Experts of a small language model: vocabulary 2048, 30.7M parameters.
Below are experts of layer 7 (counted from 0) of a mixture-of-experts language model. Rows are named router (the router's row for the expert), up (a neuron's input weights, with its number) and show model dimensions 0-127. Each number is 128 + 32 x the weight over its row's rms, rounded and kept within 0 to 255. Numbers have three digits each.
Before each expert's rows: a language model's description of what the expert responds to; "gets" lists some tokens that make up at least twice as much of what it gets as of all text. This comes from a sample of Wikipedia text that the model never trained on. Tokens count by the router's weight.

# expert 52
It responds to: Early letters in compounds. Single letters or short pieces early in words, such as framework, pearl barley, above, plus ' of', years and centuries.
gets: " p", " of", " 19", "g", "w", "d"
router:129138145088121146097149150061124177141126097132132165113088072159199088093169130166130198095124193116114095134176146120072137070125111187096139137139096198119121131184112060143105153154103115101139215130122126160173151138158154129116116167106140121093088146081156107112103091153122114198105119142147164076105126086121097147132147106162118092149101089152130100123169085168067113091122
up0:134156122138135145049114153110112152167131141138055158128135181142138134078117129142142090119099103141153158145179103136161153146165044064146135117098092175144087098180106128133113132182142108194129171111090133123199132137150060162121096089120134147071130135066182113108135142128075107079179108090140138159176094136103150115085093139086144124083118111196106202156128093131125106120128
up1:148129069108166096126174116091138177170124145130083164168114098144156116103118110144084116146111054131142087093154135100123128063130108194154167109138156120206119142147164093081116160105133110119093136189091121162175088146119145086178201172148143110130123091106184165115134149152149110142152111144062165079153168089131167110194135143102100113083099093113075115129172141120132071089123
up2:104143118098108112196111098111116139164066113157057135152145163157168133128124103192129150120115127123117111139124172100092097144098118130100120077129087162125126087079062124210123152188027107146130154131115124148146084170151207169101164136134150181084119123101078115097150083129152110134119144126193142121072129198117134141108174144163127128127138104150142133100147205125118082145104
up3:104093129060107133136147128116185142129119205172151206147107121087155113141133135130124111124158137151128155126130140089161115139177127181146063095111124110202137141086106130175143131149209090134165127081082048081130093093113122113178153144123110122139118173074146152139109104127065075060109127132136152120153164074107116188102115129142113159119081156122181177117092162134102116156088
up4:151093162054180098128140140115132079163041120116098124072123175169159155121084157126096107125175125150152135135120158120140088112161184135147094120114116142027120142139121077098131121079103152133083146169123204146114134132144103107095172123116172099139119078126062154144123158114112135163185148116180173086107108100109120174146173110106117119087136147113095145139119182079205163133140
up5:122146146090186085114126102076150114137134093134125164131126077136136085126179143158121136112129114068078065159147109147184097163162163104102068163113105118087087102126113007088171132155077161121154147177197075136118174104149106141126103113116130160102130078169135127073118087115140068138184106139146104143146131128170123180147098120152089160148118108175149150164090132136142135178137
up6:131115121131092152160114169084107164115154142085128140115115100149123077127111133098095120170119183166144089143145121164126101068120125089104168124139078110108129144147138149184118109111141143145128152109164142106118150149158117151127074142101175161120180039171134193079032108136116090115133152145168085127152143090140089175142095106118158126107167087208116188129195094124145057074088
up7:101092099145120159126159118105126170150114131134096141118125105119140151100127109175101141118142158135145130105168149120099193125146124141149161136108163101127190122155106150191108141175109134159132138133115109143120071117110071213097170145098129146104109073128146096145188126190080127123083086101147132157139140095083129141172142135142111117166077209006067165141160210088109112114103
up8:119154108120118110086104144161144130199103107168141139093160095206177053154084106115102171122130136149123133120094127077107100099095080202088097106166062119161108167111175116122111114115161089131123138116184153165127083175131161160146143131116103141119108162110169119093130028135183050147151138123212147156148104131141117174099174132148160167134116107153143152129123149113092142124099
up9:141075160169146175146126143126192136125062095098105141118086133178089130107084070153085141114162090191143083113143140135111110108145121135099113145179083185117158068073157117172112134173108122149160193185058154094102101113082125130178135133117143082179150140112107092106164132071185118123161129137113123146131108149111120156050085114181133159130140103150112117166153075107106103152160
up10:136154113129063140156136138076117174156136128114131153162110174161156154113153134083100181127142107086134045083144119121120160132122067153062114135164143136090105175101098182114119157115156137111136193115176128113104124156141155086141131161121087160115086101076100091189101140145046148141071092164066092137114114071140125158158163105155094146091129125158174170174139073148122183116103
up11:122104132158149119088089112069147121097107120086117072156080123095177155075084152146099095130151146104135102095107167155151141101113169124140126160127129149110158175131158129242092167105100119128142154149111143143090150111167050130149125134083145083163096142103184194107141070180111115055123114111157126161118181076134143084140135089125152142088163110133106197185099134162127123141165
up12:128140143098145180168140142123094105158139127133151122137109107128129144168078189116158149110079119142096150179094089110131099116130101130114100176110119105083209117089094121124092082110109119136143166156053185152177110095074135164193123129182146055120105094155145109098194140142117142173151050117084107156152154098185117122057142133115133125171123158108080128126179129063148123128169
up13:126094116074075112107157087141079171133119129092130140168052122121124074111090099113117126122110094116155141105154127150110155124118186114145115171129187079111149178144129184151153129156078139146183131114119139138144132116132057116149084127125130122160147194042021143163139079108156122161159146160142147121136142142156073130086148082151145131146138202101158141069099165063123123142113
up14:143138150129141117137143104159083137088150093115121148148187105200169119114175098135148149035156147139058057121104112152183109107071103149083168107144148191104142077065079142119144146130097154076162140122146084192095194133073088117137097116158130096128114124136119140130154156153081118124127186135096145172172127086067127104141106146126112143162208114117154131125157096127121104127108
up15:133117130108134156123159194098115094090152117110081075175060085102134101158149095128138102147084096128125091111144167110124160102175157107116147172184143146100080152126113124138128107125099099085095169141139149168061182097122125179110079178078176082119167120121175100166152111149125140138137110105110099168156164166072080149150075161178114128144104093124112156185196145076122129064152
up16:116107110131137132140077149101117150128181199110132139129124143147093087105111210184148172131135104083153115157146130154128039083132139063108184096079091158131141094066129147105060132098068139091097172130111107126115135176124199115173192169186151086157130111116145167170117145134126091085163141085147126162153123098080135160105139116129142158111128116127072078121111163115128142091156
up17:149229105142092141132110179142133115120163133142154127144093103175095080142092133140089162186108084061150109139146151122108170098149134152126148140154116086212119153092097110107153162119099107130119114098173110102121076117121147058120123119127153095167158119072139081136125087098147155146119117077147160180100083049189101092141128119164131162100110115102126193102120202132085135174106
up18:111211137117111135181124078133193139142137120120135155149122205178145136154172129123115163079111125136143099089126131148117078106132107124106087172075149103124158132136146054117084050088173131110112135096148130109142080127166132151075127156090181095154136123126138130110173072097127152192101156121127149100066124189107078131117114112181121125081159138177114159145119183162114118121046
up19:161081128091162128061120168081154160124151148175098090155149150097128099065163181120137126135143117112176095153123196108117128153173100120130157129131065084171163115159068104155172126152111065093144113178077094130138131141101067173133121100133116174120154157124156083182159125084132101157118168107206152128161117124133125132116110141171160095099104103162182113103166131091066133087080
up20:145145138118097122123137126125119147086085128126064105147110116134163102184143085160185190101150156112137086139146134196101105141101175188132128137125122101132086147117144056119157129212154152084092118157164087148093076094112168121057146162138135194152107151151143081114134125125113097129129131109120170104069092170118134205104106097098133147168191164125105122158073102070169102112091
up21:130107099093105172131139097136136103075158077125053100139134109108131115174181122200122123155127147117052142153178100127137138176178108168090170122148112119242209067150141073085120146136175082169121138119105112149157116090138153137099162127157127163134136104123151127149147121114047097145161097116121115094108086180106125103191164128122135129124142175128105122165167085093123127115135
up22:123159135184180123152077127098082144201103148086102170131091187123164155136090164196110220148129125118114140084142147152110161103108160134125144182070104129105128119133111179140090127121154154108143105176161151126084133139196153109064140122095129168068145144145198138089122133137181075130102109115098130132184129067168103086103151100115115096098105113182130094111140145101161121102086
up23:132099090173097093073106149130125133104118141155105086178085098065197095159148171102129089134117130166072171137117150126132112122152131128098156110138125177070103138135086198124111153163100074093145100130168150180105147163134115207072101134115124161145125111098161128167172160158108120148154101100127108093066158132158103139085106127164174129130108105117067119148151162117112215198166
up24:098145095148101144105150078136119105124143163097143127149054103086121128104112085176161093173118143113150178148077119140130078114130152138179128172100150178118133120154110101129154102124093185202211122079152084140077070135084147143134143119145105059161096111181159114178152147196119154151148132105064105157130102104087131112161124122130135163078121111079182167116067094158113106152140
up25:138067127096131126132139150093233209196050129109120156127139068102121173094144091144130114102143100116141134067169097103087175112168084192124082144114139176124120097131150162118173141184152131105149127167136146176162105090144070100114095135118130176171142119106138148139095079105192149116109176114131126168082148141103134141111090114102157105142098086135133167134117159114106081132088
up26:142124126168096121097163152156161078135144168140165169139185146134141105158168115115184115074134122146153138098105141191188118088101140125107132146147059133052082183171145127112101118079096138084132159107193129078150126169094133143201130118106148096129108103110135126122157131138104096165148146140116143215090090126127080155167166143077053097125119115154082092097204120112107127142108
up27:156117105121144105132131106096084101179184126179133091131037117094119107109195090132145113142133139089114119126033156140182130116161108175056142133107142172105143144130100151146095083096157070104124156148156141093160084129137149125133089160071135141092148156114145142150130138135171096174150143148204118131099120121046121137092136046152074137123120137114075097202136145154143133101132
up28:115105112124084105161123098091115143165078120140087135121063115108133147098144130151113072143101106169162141106151188125139130093126115108097111255157081177119195154133073137216104080164114181081103136119152126121127166162152144161125094149156172132137127129122085103181147120113119122173120106151128088168132075102138158098108123114151123099107132083157102114174171067170152118086156
up29:154114099111144138103196153136116176154121136085111155109116095136132134135203165133169110117114166152125135147078082105119161084196061146072084179111120133190075148115086076209133133129137089121180119087110125084107095115126158110125087131155142118137111098117163142095094163115171122103148134150127135097093161123145131107143168104011125151159126155146089128101179086186111099164128
up30:149048110146138147077135153115136189183110102137089093110124131169152101036150130138095144085170166173113149058134189142058137104134157091128094169139154147155121083157075133178096151155155118073167151157091106094084124165092103143145113123166166126086157120116163120151146148123139127108135089106104101109185133123121132193094151133133127158140050109161100112114156083116087161177139
up31:142146130087081173112166129154194129218092070146124099165128062072090162148182151185150144124131106141119190117113080164133144154089072131125144146136125147102119117118100106127127145143098072168174141173091091208118087115136109140112160100108121158124129041131152129141169158112108125104154071113215116156123133118139120133145147075085118147119101104134099122105151109113154176177086
up32:121172124125141147173075130079160122134115191154166170114126097139096115134153111132136189111128154081135134167097110141169134081149112136127165110104150093072107104119103113172185114194115130168086139172149130066153134183067058193113130133087148191055151128073118090115105114102151125155130126157171132153072149117061093137093157162146100119131068156136111162079109129126166126125084
up33:162149145127065160132082193203134120061172109121059179117091091123153133141173127121100117134056166108140134102124130090164083179201141107101168122081117139131167141078072113126120151145172147129156181140171088111151169126116109129131116117128155104179137128116123137102155131156102118138131115073155116180080147130126085134115091090163140096139167178124115130124109147136120072020138

# expert 60
It responds to: Word-final pieces, months. Final pieces finishing words or names, like y, e, ce, ary, ville, plus common words like high, long, life, e.g. Centur-y, Janu-ary.
gets: "y", "e", "ce", "ke", "ly", "ttle"
router:188097090085093136092165130106110163150091143124092168160104133146175118118195160135143174089121177147093132094127122160132099107208161154073149139108155151116125145121114124131193098185103072151126177149112107117112096179105079092100178142140190142110159164105146143095161158125116090150104133092080101131138087126080070143145125112102124118046178139142126151046118138112125195123124
up0:187111061118086099134137118155118087166104151115112125128134102086182139125121131095139137144089129103115128131069217140171152130102227170100175116101157129102145064120146138147128107160020084097149147110143114124105154143182129145195141132161155129155135085106102099138105127109142148117151120080047129178123104162221118101146124130105112137102121108100123144076119153149180124134117
up1:111147125103149120134114132148113185158139206113134089063126128153132110066116168132193139129098105124150128103108084133133108073164139120084060115125100146124095107151125150153132149122075141090099142159076077179073108178141114140092095179161105166125136167091084130148150149146141170136137163117106143139100186076130130054031195140141107154080141131149160177124077123140125122131186
up2:168091103096090136128138123138121194131136133108213096154136145061122087082169074116083168111132172209116125144146116135130126099142107105165120139159138107099180153100118135053122048098168161180182153173111133162102168126137073163125064119154156154090153076181104141079118117106116095129099130161112133149141160184149115130133106171118112118128141115188151100077127093185118130113130
up3:192129106146092165132146111068062173141144102123153164155090136154155116099062087139121198115131073150141109140131112171086120093110141132058101137158115090133168105151126139140123172172119065173144144159131076148093115090124138151073124170131121113132119060093221187105167139125125133179145150092133144169098119128127091120090099139178102179076167138179111140098092121119144150089132
up4:147087128154090131156175149169174132163100153095125060144113073179164078150077110116148128120152155139170109116103143148110104163122220162111090125165079151118142141138074126114184114028131134105156090137124121156125140154113189144144154131124172088154129138138150168044121139062131095133170056166153129085109131143091110102137173159130073145073104116084134136099134152117119113129160
up5:129109148095218103057141157153126133108068174132106126139137079162179105160164076180155120116109102105145133116127160135159089116159138120150154141121176113140152141125135104152162105128193132077117142131155104166126178142109103104125139127073126133059183151125131101207125108134087123121132083166086135072128143048105121186109117156096102110116115092148073207083120166135112131076082
up6:171148119118163119089141106117120123130112146160119079097083131090148186120136080127169124103107121167131194128102173174128181125098172093117087108122148112060197109134101130140154127165132140135162134162135074123090144100070089113141087172166137055137140148094102133072167173178142094137095164091127169097191122131085133157125126161122108144092101104183048133149197155096109147142075
up7:105056116115133108103132138076110128098144088092140141064117036099140126146093168133109138053153082183154132079085128118093130122156170132129073141168159151063173141137146112101118091083154142161144163129132134164133119122132157153119085157149200162074109178184135148128121111179129148135118127101163146165169138116120136106046097071146167120126126157116107128079145114186053125128130
up8:128106112100148128076115098138111101143093110138093129133144124061208164138153135135139112150104157201128157134141119151193148125138131088159084093111123120145149139136079123086182132176123131128108130126077101170102108080127195146110118154132184115123109141096132109165105110156066121135143137112103159107023205150152153188131116179119048146165184141127133137042145105112116136145080
up9:099106150140103149080124098091111162123123066132128131155161150131127144132087115087092161161098088067113106181128141103094100093099090157109134164139142078155144104162071103159154170106101115144141181104172085107113154190137151132158091136122147143129146112107052122129199175151108142111188133040081170157106104158119110158142191159155150107131074092098138128111132159160126221107100
up10:185155138189113103135121110118127121164159093150091171073060110125115095079164106119152143148125140142150124114121146097160114146134117179062136156185131128160171183102156114079170112167120145151155151113082111087174137233114090117073138152118161077150111152135123128156073136109105120167159163109113114120158057126154101118128111101092149130091128158050125156140191073096114142067136
up11:155131040085158083150081111094160162182093069125101112147124135154160121130103121125127164122134127189140140113157144124094189122135124230095157089066182115072116112154121079101150114107144107098146123120123145176143125125119146138112134129167074062149086144135146169107196117089090153135122112127097158132137084094174178191119122070077140138128109150164124143127122135122155191166079
up12:127162180118185111137187114153141135126164043138108181092131179154076058131147186131111116149088104100138140128100128139082176106153094072084112106113113176126141088064172061123162133162113110132144180135135065121095148182071104139121117125197134134142148148154146152129184143108158112101160146153183118120145091115183159120136130112089126161091125096063140130152142095113150108095087
up13:178175103076132103106078123052125108108198104075112135119115120092108105182093135174100141107125131133168125078072140178128121110148120158134100157168149173164072131140119139139088095162166101106122145198110161159099117085100099225142153141081171172098185131094132102132143127118123117114120155114160115134127108048102120191102192085147169170126111144129163126113161149117103159130105
up14:108094133135111052057166112119129132083139154114123098093114112131155120152167173099000169120102180102151176156191062141186140096136122073117113164107089099153149162152143181120145110152091149137114122111129116112107148138086154137117137147157170100168090161078129158114114084129139058156138115134148163115149083112141147176130089097123159125140171112143096135087189122151106151181124
up15:093130140129166080154117116080166086141071133070097126136109102090130174179105161167123157161117153124099112147132114123206178129135101142119124115088140139177137104099097169083181072149122125128098140096110114140127100083072139148126165150101137104111198124075190092130053150126136139140182165101137150150084119107139176180101113094149153145100178156119070080149116152107195122063104
up16:122126088164130157167212082143093090135142132089167129110056098092146143111142128114144178132130078161088142108147098167109112129086150123142178208203114131147114141127126147128099135132115148119160147116130137114109145124050148120163116137127153110083137135175166169098225074086149068122088106120143122094157173105088083118140096122141136174126148104153220107080173103142105147105142
up17:062086120094125067146130096150156140095153180124143135184162148108156129149140114142042174177115082150143163233110168103187135142175129114127170177116107158116171118134075118136080129175138109131112144140170130077053178144111158108154073117129115128099148138100126134074146093095103079156158125178083143079108148107137119158108125109112114131105084129121129136074156069142167124137115
up18:118083169133138149147181169096117164134084094111108115117051106155144122161155071154190121071148121131087135084170132090093146147074178130079101113088109060143116074140120085101114157158127133155126131223109112132100131115165160126156069102232133139135161160141143155103140148104094120110147109104157177164121154144200125191127140127120108104069155092101108134115143117146102127124102
up19:147106145110128166147141165154091134069084198129118133111127111135170160117182162107103166135131096112076091113132152149155150098152132174113101158090124092133169123110166107158150134128165145143131162114043100130131130123079156104104088151151146077080093138164108115105048148163076137203158181123170146073150148124103077157172151115111119102098129068109105102076172058066112143157104
up20:200109109162116160076118114136165082156096104169129148087118136126130093131107090082133111081117090164142103109099150094153160131117154134127103110092147077097188135090051119136175134134189121129127129122136144113099122145094145138148139103156185120070039142172131114110137126126113107093157206118101168156175134153108125141070164136082099135069140125167137147152177139234147120153074
up21:144137112135188214148187156032158153143184121120117049091082121085128168091131115184139094110157117134190119159082088125174122126129122204149104114110123143164094141112131095143127113136114122116135122162077133128135107096102172174147139147086149116124110142155121111125144072154190090151160112135097101133137229138102121100105055142126155139073079162098118120138146105129096148125130
up22:131101169116119143174127113153158148075106144103129071118127123146170134110114139104108130097070178162046084053108139171147141092099133158084088119100151107079121149143194110105101090143112099116171139145154119115150169081170142129141135108099154143076118114141112119104159154097055104131162183147151158119188164137082109126151168087103085111194186148174081120201179095131139150142152
up23:166140125097134119126114176121126166173096146134142214132141150111149148129182180132070083150076106127105118102146124170124136092180115172165094113189102135119121114141092146158073125148105059124096172161087141122154113135097084147116062071100087110161101098148041148213108140127109138130148137105138153103128156146116131155116112076105112136116157086209065148149141115129115078075123
up24:092124126088158162054151111148138130135165151162110213140122176156163118131142163144197124111130118160173141111118118168163077099109138168139085136139097107120151121146117111195148067116077104142104137140136080110109142134090123125131098109103103108155104120128108150158131105131086106133163090060128159175126115048107121174130171090033167139077157106194113173141187094135108125127063
up25:126143146125163137062151131133098075138157136031068158137103164130110166158128105130213165129073131099102119142127109150166089150123062100149108191134062106137074130086145116170100100130166100142135132169174122115166209118126155142137090134065109169076145116121136124142124122145108119076172150167125120167136113133124047147111150155095084149123091133166173139128135134147074157079109
up26:141069130155151098129132133185108111177121103171152107123139164152169173138127162124107189153145127180144155126138171082167134084132212112116102122146110180088100167207124114118088141152167027105145108115139162104141137100136099071118083097130139069159156046115163106173117171144177109172124080088114141131086152101076124115113109130137119119132114111095109142132117112150104171072082
up27:158057141140138174105133112152134186184042167151117165072110106136154140130192147153174116093076104158103205111148123150069109096148129128101108133154156146143140109175168060150083109091115103130089148093107118111130076143124190122110106169159097084129087115177127118136152114118152093123189154070161118175148128107119101148104157145179100152135162111136126102176142111068095087097100
up28:058139144081137084108136149104098136159071133155120116108127106153123096068172184125112208106105172153113112153202080109113144154176186107101096196111158110132072149127097139111160117118149131154167114141105086100075128149147187140118157140103179153115146073070136095186116098100077159122140169150111117167155162115127077108124175137172125124179084135173115125092131188114108106108113
up29:124133126090163129103118162069129096062109119092128151121182092130095118097155071136179120139160149170145099145085149108155137148133113186084159207105156089135140134090184159117152095150116137155198139115154112149154157183082099127097160114077144212108113108131114109050107106181139119199136050138159124155125121145129086128071121130102104110134143175106143157140137089091099166117087
up30:121094087133084165126143098149139074109162140151131196176112124114155133165108095108066112104155162115117085078143090149160157115151135139129114133202051168140157092154124116198128180089116114106106196094075110147193143133069116130144109115140120099103130108169179072160136126085125088116133081162062131058119156156134120139126163120102129166113079120089095185131148143129133130168178
up31:083151108116181168121145162073097130150111127091142096108134148108117042109166127102122127134116150119089116132170096151094113092112153118127117155073160138199067188176112118126162097113102083189148155139202165150100132150162095141126151131054110162148050128110081093143084132165092102181144140160140170132112083140109149091208122113131127126105110134166125120110184099152072095133107
up32:141123046102118077141132157122099140169106126151183151138141122104174166120101165186156123117122130132069073129119141082096145131204121160137088136107155130130174118118129110158107093182119147132078110131071121169099066155126208109102124145100101148149082164133237137109129115170150155128158084155145095148120147151143143142085141091117158149139156132124125075026162094123108097091135
up33:100141112062109185141115150055111144131111118143129204158159136063144136169149137127143120096087101133114158115169123096089170110115107133152125119167108171157085174050071135120144139174144098097123171171191052116124119140155113146116121163150109155093171166053114096091096144155129144124095115164113122170096127118124128194147094135098098116079166134137056124109166151173101159175099

# expert 12
It responds to: Table pipes, separators. Table cell pipes, semicolons, closing parentheses and line breaks in lists and tables, plus the piece ra in ultra, moraine.
gets: " |", ";", "\n", "ra", ")", ","
router:185149089127118131095130181154140132146122147083130178125124141105186135150129153170177141111061141137095153076188175112118135096130081158075135145125168131098151091145102067184165064188094119138114157169103128174162177122139096133107145164171181125108124158143087191121134113089111083170091109103152159098117107135080065138113083121140077090141125115140120102154171150157134157104053
up0:123152079178154147133165098093151106093072164028137151140082114103196094117104139151092103113124213135137132141184184147093143127127156102124170111112134121132107141145150127166121175101107099130123144176122116101128172104145155115144160131088139098123108151096090119064176128108135096200091195126161157135081109098085072124108082125128128118162141149143101157154090156110106222114172
up1:116148147145130220110159123104093121111117082090103161144125143166116084114090138122125126107148170097168098158149115130155173107093107163094191139124143087154179097125081087104148138166107117124113150181126137115148111162102163142099020170105113195124106130146144101111164110118134082171140107088136147111135134087061128151137165161164099106058117101190188166107136065148096074158153
up2:160105152143079168080125148098131164080133090102144145158121122145173133160130129087162106129171173164140081162215115147087173165136128137084156151161110075137167196147110094145122103127146099128153163139170125094182121080137137094072117145205139151139099068134137009101138089087115088117130158091100128112133146107130061088133139145082121149080154099159163134102119103116105129127130
up3:103095099165079139123148189101141141171128125118149167103123134062178162129196132140160111094117148129140117140117172081151126131111151154053165144136114063126132173076094158146160128166146094171098135154092142208159128112129105095150125148124164125125112173186160131210086111110142093139108153125024161182089107129082072111102111130094101131153112106104187101088141122128118103119097
up4:122144108163115122091130109085095134156160160135107070141069137096097157089087099110150131130063137153174174096156152118116182089097138137109114159099145086126138124086036100077142166168113126091109127140116118162113091131157114123163094121118157137187112116176139151153176140185083108133112106096139128144155105163102133086174127144176102185076143151046151167127213148157088089180129
up5:158149110109157118116134139140064172074123093113120157149181154115151117124069123180101135160076160164154122133206015130192062119100147145147099072115115110161178057141159112155134163112079079150142144119163100154124120095095089155089125133161099129142143086110111100108138134111113121099108090095120179079099123035145125119127169148167145144114167130167121157147145128089148112113122
up6:134168146120058085108159172114137125144143169116081136075124113084220133093122140089129160140129119115106097076107128156062006121108163103104200140152106130168111119125126140104144144106096175052154140141082163071141109171093149141142150127190161124097114119137142167126090087112140142157131104118082151110168143099090125051148171132117120141132124138130088148103106081121133096131166
up7:097080102136109115092137123103169189152108185114139156123038152146212115114162159124144096175159111121122149093130112157133137128157207130096169135187125139131125121086069113133187168147123137059131133174108119140075129109112132068129125134139141076074146147070144116176141141123120145138149080052127127100146167097112105152137097130087068120162165116163150186115072070124113143118115
up8:137106146119086157159074214169071143151114149044072172034141096173159094113107167166131132111081136110113121147076151121189103121116157144106138132134127122108169113077156131101120107139179114048160133107064146148111144156165115143118166159132142109108117122155135107087158120100196136114141132079158100133094136080118168098128129144149125142132087119179139095139121101203118083114079
up9:195151134125087173094121141114108153126112144138113148147081133147162091145067156153117106122073122148123121097141155176108079149121119132096131084124120146088186134134102091109114135178076100128135137170104129106099133097097119186156133143178145023129166154148199134153148085168138082155140135178183143163086107107122164143127131156053120128041147133186170153159137107141147054131105
up10:158163108091108122113124198126108138095056091099138151120177132141177129125113093120092154121082164140131132154130051102182145129078114122054141054127142096111164175082132093141118098160083114054161134171202108121122138130166133096149129161096090117168095168140129157168138087146160116133093172090145185123091126124165099138058137115163108104175125140134119128156198152126081113113159
up11:126152116121143103104126192133117092133093064103128109115066072144090060187159171143098103143092161182186173124112150184113123115121101144148119121082097108103125042077151191161173111171119132115156118148128160116119153120106124124160150128109194097112127202059161082140132110161132163168124151134096171195155101103165129141147111085089140094126143122132074131106129189137144144112115
up12:122094126157160169167168105080166127094145165149119157108143155126119123134171071122114094140112130154125161153138120148118076118102188175097105054116120067099115184117129085078127057175099107157113173145149137152127114173120088155118159110148138146090085051095142113134129128159071115114088084114126167162123080110090124112180181109105141183090145101090107171120192164121119176171072
up13:106129141170179104144128061111106181106118104130116139168142110161156136161138075122138106098123146142128145192119156109132091124088115167067129058069148095118206180118084122121170142168117177176179135131155062151144104093116151108046131097135117131115148093158130145131167130160151067154095123112119162103086100122172090144100129151143176181123142206073095132115155142109091160090097
up14:188106098141084121103159106151075133126070124149091109140091072105144117174076090132157160096113157198156127137104082203088133103104116120153162076153118114127159154062113086126144156145158076094091180144116121159130059110102129129091117154110128081158120189130170121119160095147142087112109163164100173165116182122118107174067114144111087139102133129102143146193175187146136100101110
up15:167157175163121093115141112091115143150189174126167099125087121172159182121119140124121152053045107124106095110077133104129140064137140098139105164076139140077158102145150116162065092106179076167147172163141169142158152113221117107141093146139112092121115110084129150127125131126146080119159152148177123150090126182127096108091153085103098118083164159174162146114070077099146135112135
up16:130092177099160126111154123114155179128150135156142153153126137103084149127146082208132100085138153144172158160142106093205141088106109093132137140135127107078162158092052067088158116068141106138116148215125125102074149139148132129131137154114149100160162145142139123108081118164143112149156135080146149104114124097070105134136116115131011130128157124185123177099088108168165095078172
up17:135117138162131087137131122105145123107071184089118073116082124151176148147136098159074136123063152174116159127142128125175095116091123133140030139106090103210066109119167102127093128120080081128147144195146134132122138106091101150128146132142117142155102081109130157075135111125168141196101175097159123141181124134197129182130104061142103153145119081163132178133132093167085168136087
up18:102126106159069149097127076113152136186121101122092113056137138108128111134085134124058136164062066113108117109106169148083144098141214116077105130170114093144124163167128100154156146141125112160114149132185098166146169076151150173125138152108138038140140130108131088157147138105102143128195140080129132096152067153138159164162145116098162121128172068189133177148110113124106120181095
up19:108113149156145147120150160150114139135100118124132072085061109139172122144166207122065123113099183180127152066157143104115149144097186153112085124116119154182065118113126087149107164172125041133114167123119094100169102104136158149159056136156149120159119084123113110146166127150094104131083064086172139145125142118109187136139166136109147127107122137072119135121138179193087114112049
up20:145063106079145083083129145139132115109171116068123092109147147123150131153128131117101135110124173157094125133137136111122198141139141177098151159085131151148122061157046132146084160204114086128142156135109139131169103119157153064091130123138150128157106160110102113148091144091092172237120123066133159095153147092093069100141107075123095171111115079094147142096186140120133188109108
up21:198138136144204080119161096133081106109156054110092140085119145143152157123191120149142158046139134162170158126140088111108155156120110146072135108118053097192146027143076084148154143132113108066167129166125127156145089112136092159131152145141164129076124175128134072061153142096137129133156138121100149110185113145098128138085133121102101124122159158145115088123173107163145131110112
up22:172137186168107093082156093096178144122131168114157133164114146108118106167079154193142111115178201113136153119136101128123181137132140081121134157172088158140155081089143076123132126144164121108088136104144079134160095149113147082125028128092162115114163172137172089108146132084108155117134137087157146125041091098139094122152095133156105144081196073136155168091125096103096105088143
up23:145077066136143084201101086142107092142120154140093179142111142115122097095074096155074106127043098164107118155100093128126108123213152153144112087134129149137136104107099097131133094147082126148228155140165071160171092133139154128132138144149133173154032110151088125126130148129198102114164165074110151151092157150121116108121152112103133150102086122112156133142113170136139188101154
up24:170197107106177078097144171090132146098110040132139129109172155149141124133074113140161170139130123145157120126119144136126054071085125121078162082099097143080207083158115119126158134131104085158213134182160134149178146108157122124075093141111146152145109134127103133157095133176142115146108127088156120086128088108198071142157134080104112145107115132192139158142128098139120102091077
up25:101094140078169107127132124125123169176090105101071172120180112098124164077145125220126141119157111138153200138135135092141107054095110126015107154155102125163123112101100060117102125126085126087182130142177100158134096118115140116123199164125146136114084154159157171142139124133134115165134082147143143082105142112120135144091146127139100146179122099180040103122150160117129149167150
up26:145130101161082121143205143121139123138125151058111108159095109196072105100076168167126146158119173096123095138166137191142114154149152120121130145147127083131156065108127122119198153120153102060120145098087095154069156116125141147088146122163126137112102133136111108103199134103101112168186112095100140146171172047080069089142139135128168164141122084147150163067164148139087084134117
up27:152033160143126158118134159126106116178114057053168119152106110090134164133151123077130171111144116120132115148170155172131074160149153107102118128072137139093151129095112142079149093155160160137116141120091131105133086116138144170127043176161171180102084143128138117157165056113148086110112127086088128211052130164081134155171121153137118147093102153124125134141125124116142046135135
up28:112097058107126092174130179132119135132109150119127145139110167120145094130137131113139151078084158124111106126113120190153108134211103104100160123178141151130141086173152147149092134140054096100130143123130099150121158145087107174073169146131165167145177184155142102093123123071159062096091158158136123151045109143120104194087064115134174189142118084150150139169153200128094154110116
up29:205123107092140131154100104099094136131153121137116127125116150106099150141123145103086126107102080158130121097123120142116164117154157142132148087160127191165076130122137031146103120145171076196180142132111076134205087107061098147078118158137138128116165143104125102153136158097079117128098138117120133153137093102082128215120139112130166149080164109084145185126194147206169149095082
up30:155108135102125164128079137129083136133115134147117165144142135159158098133135184123111137136117064122074062185193162063117103070130157169103097076106107087129192124070122142127120168192126085129135151170131139128147160127166188149102128107153147172102154105068194079168115168156128103108148188088150134111123070120084108173126168130144097129080138092086106148128165124154123172075131
up31:161151106103082161161146089160072099077094147115185162084125110116100081147144125107153110115122091126124140135153144102140073103133098190096090136161117178120171127092119122131179112160022143128150124108162146104161139130132135168173128124144137116053170068120154122166196174088141116130138146098120183059179141146086119133073200127151108114124097105128156114103151138143066128167096
up32:138095133156119103149122138164089185145095135142114079152102138142184102123170162138088175129162114088156139152165120188088071094110106079097159108088098170121129047128119122114149131156072090083128119177146123090121084129098157116108106115061142182117124107107132110184193134132119128188101125176141124143127109128113033149151147184124107154178106138151132107157171152207124129075162
up33:171142129149088154095121097152098122067162136129075159089156128154170174164129067130108141129130193178162121144131153151109133131152173221101115163065109114134132132143113093174137111140115127151159152105125125127176109132134157144128083123147191157096025080146090054100146113156117100110109096115136115125131100080109101168106167092114120137065212155111091124132088111112184128105107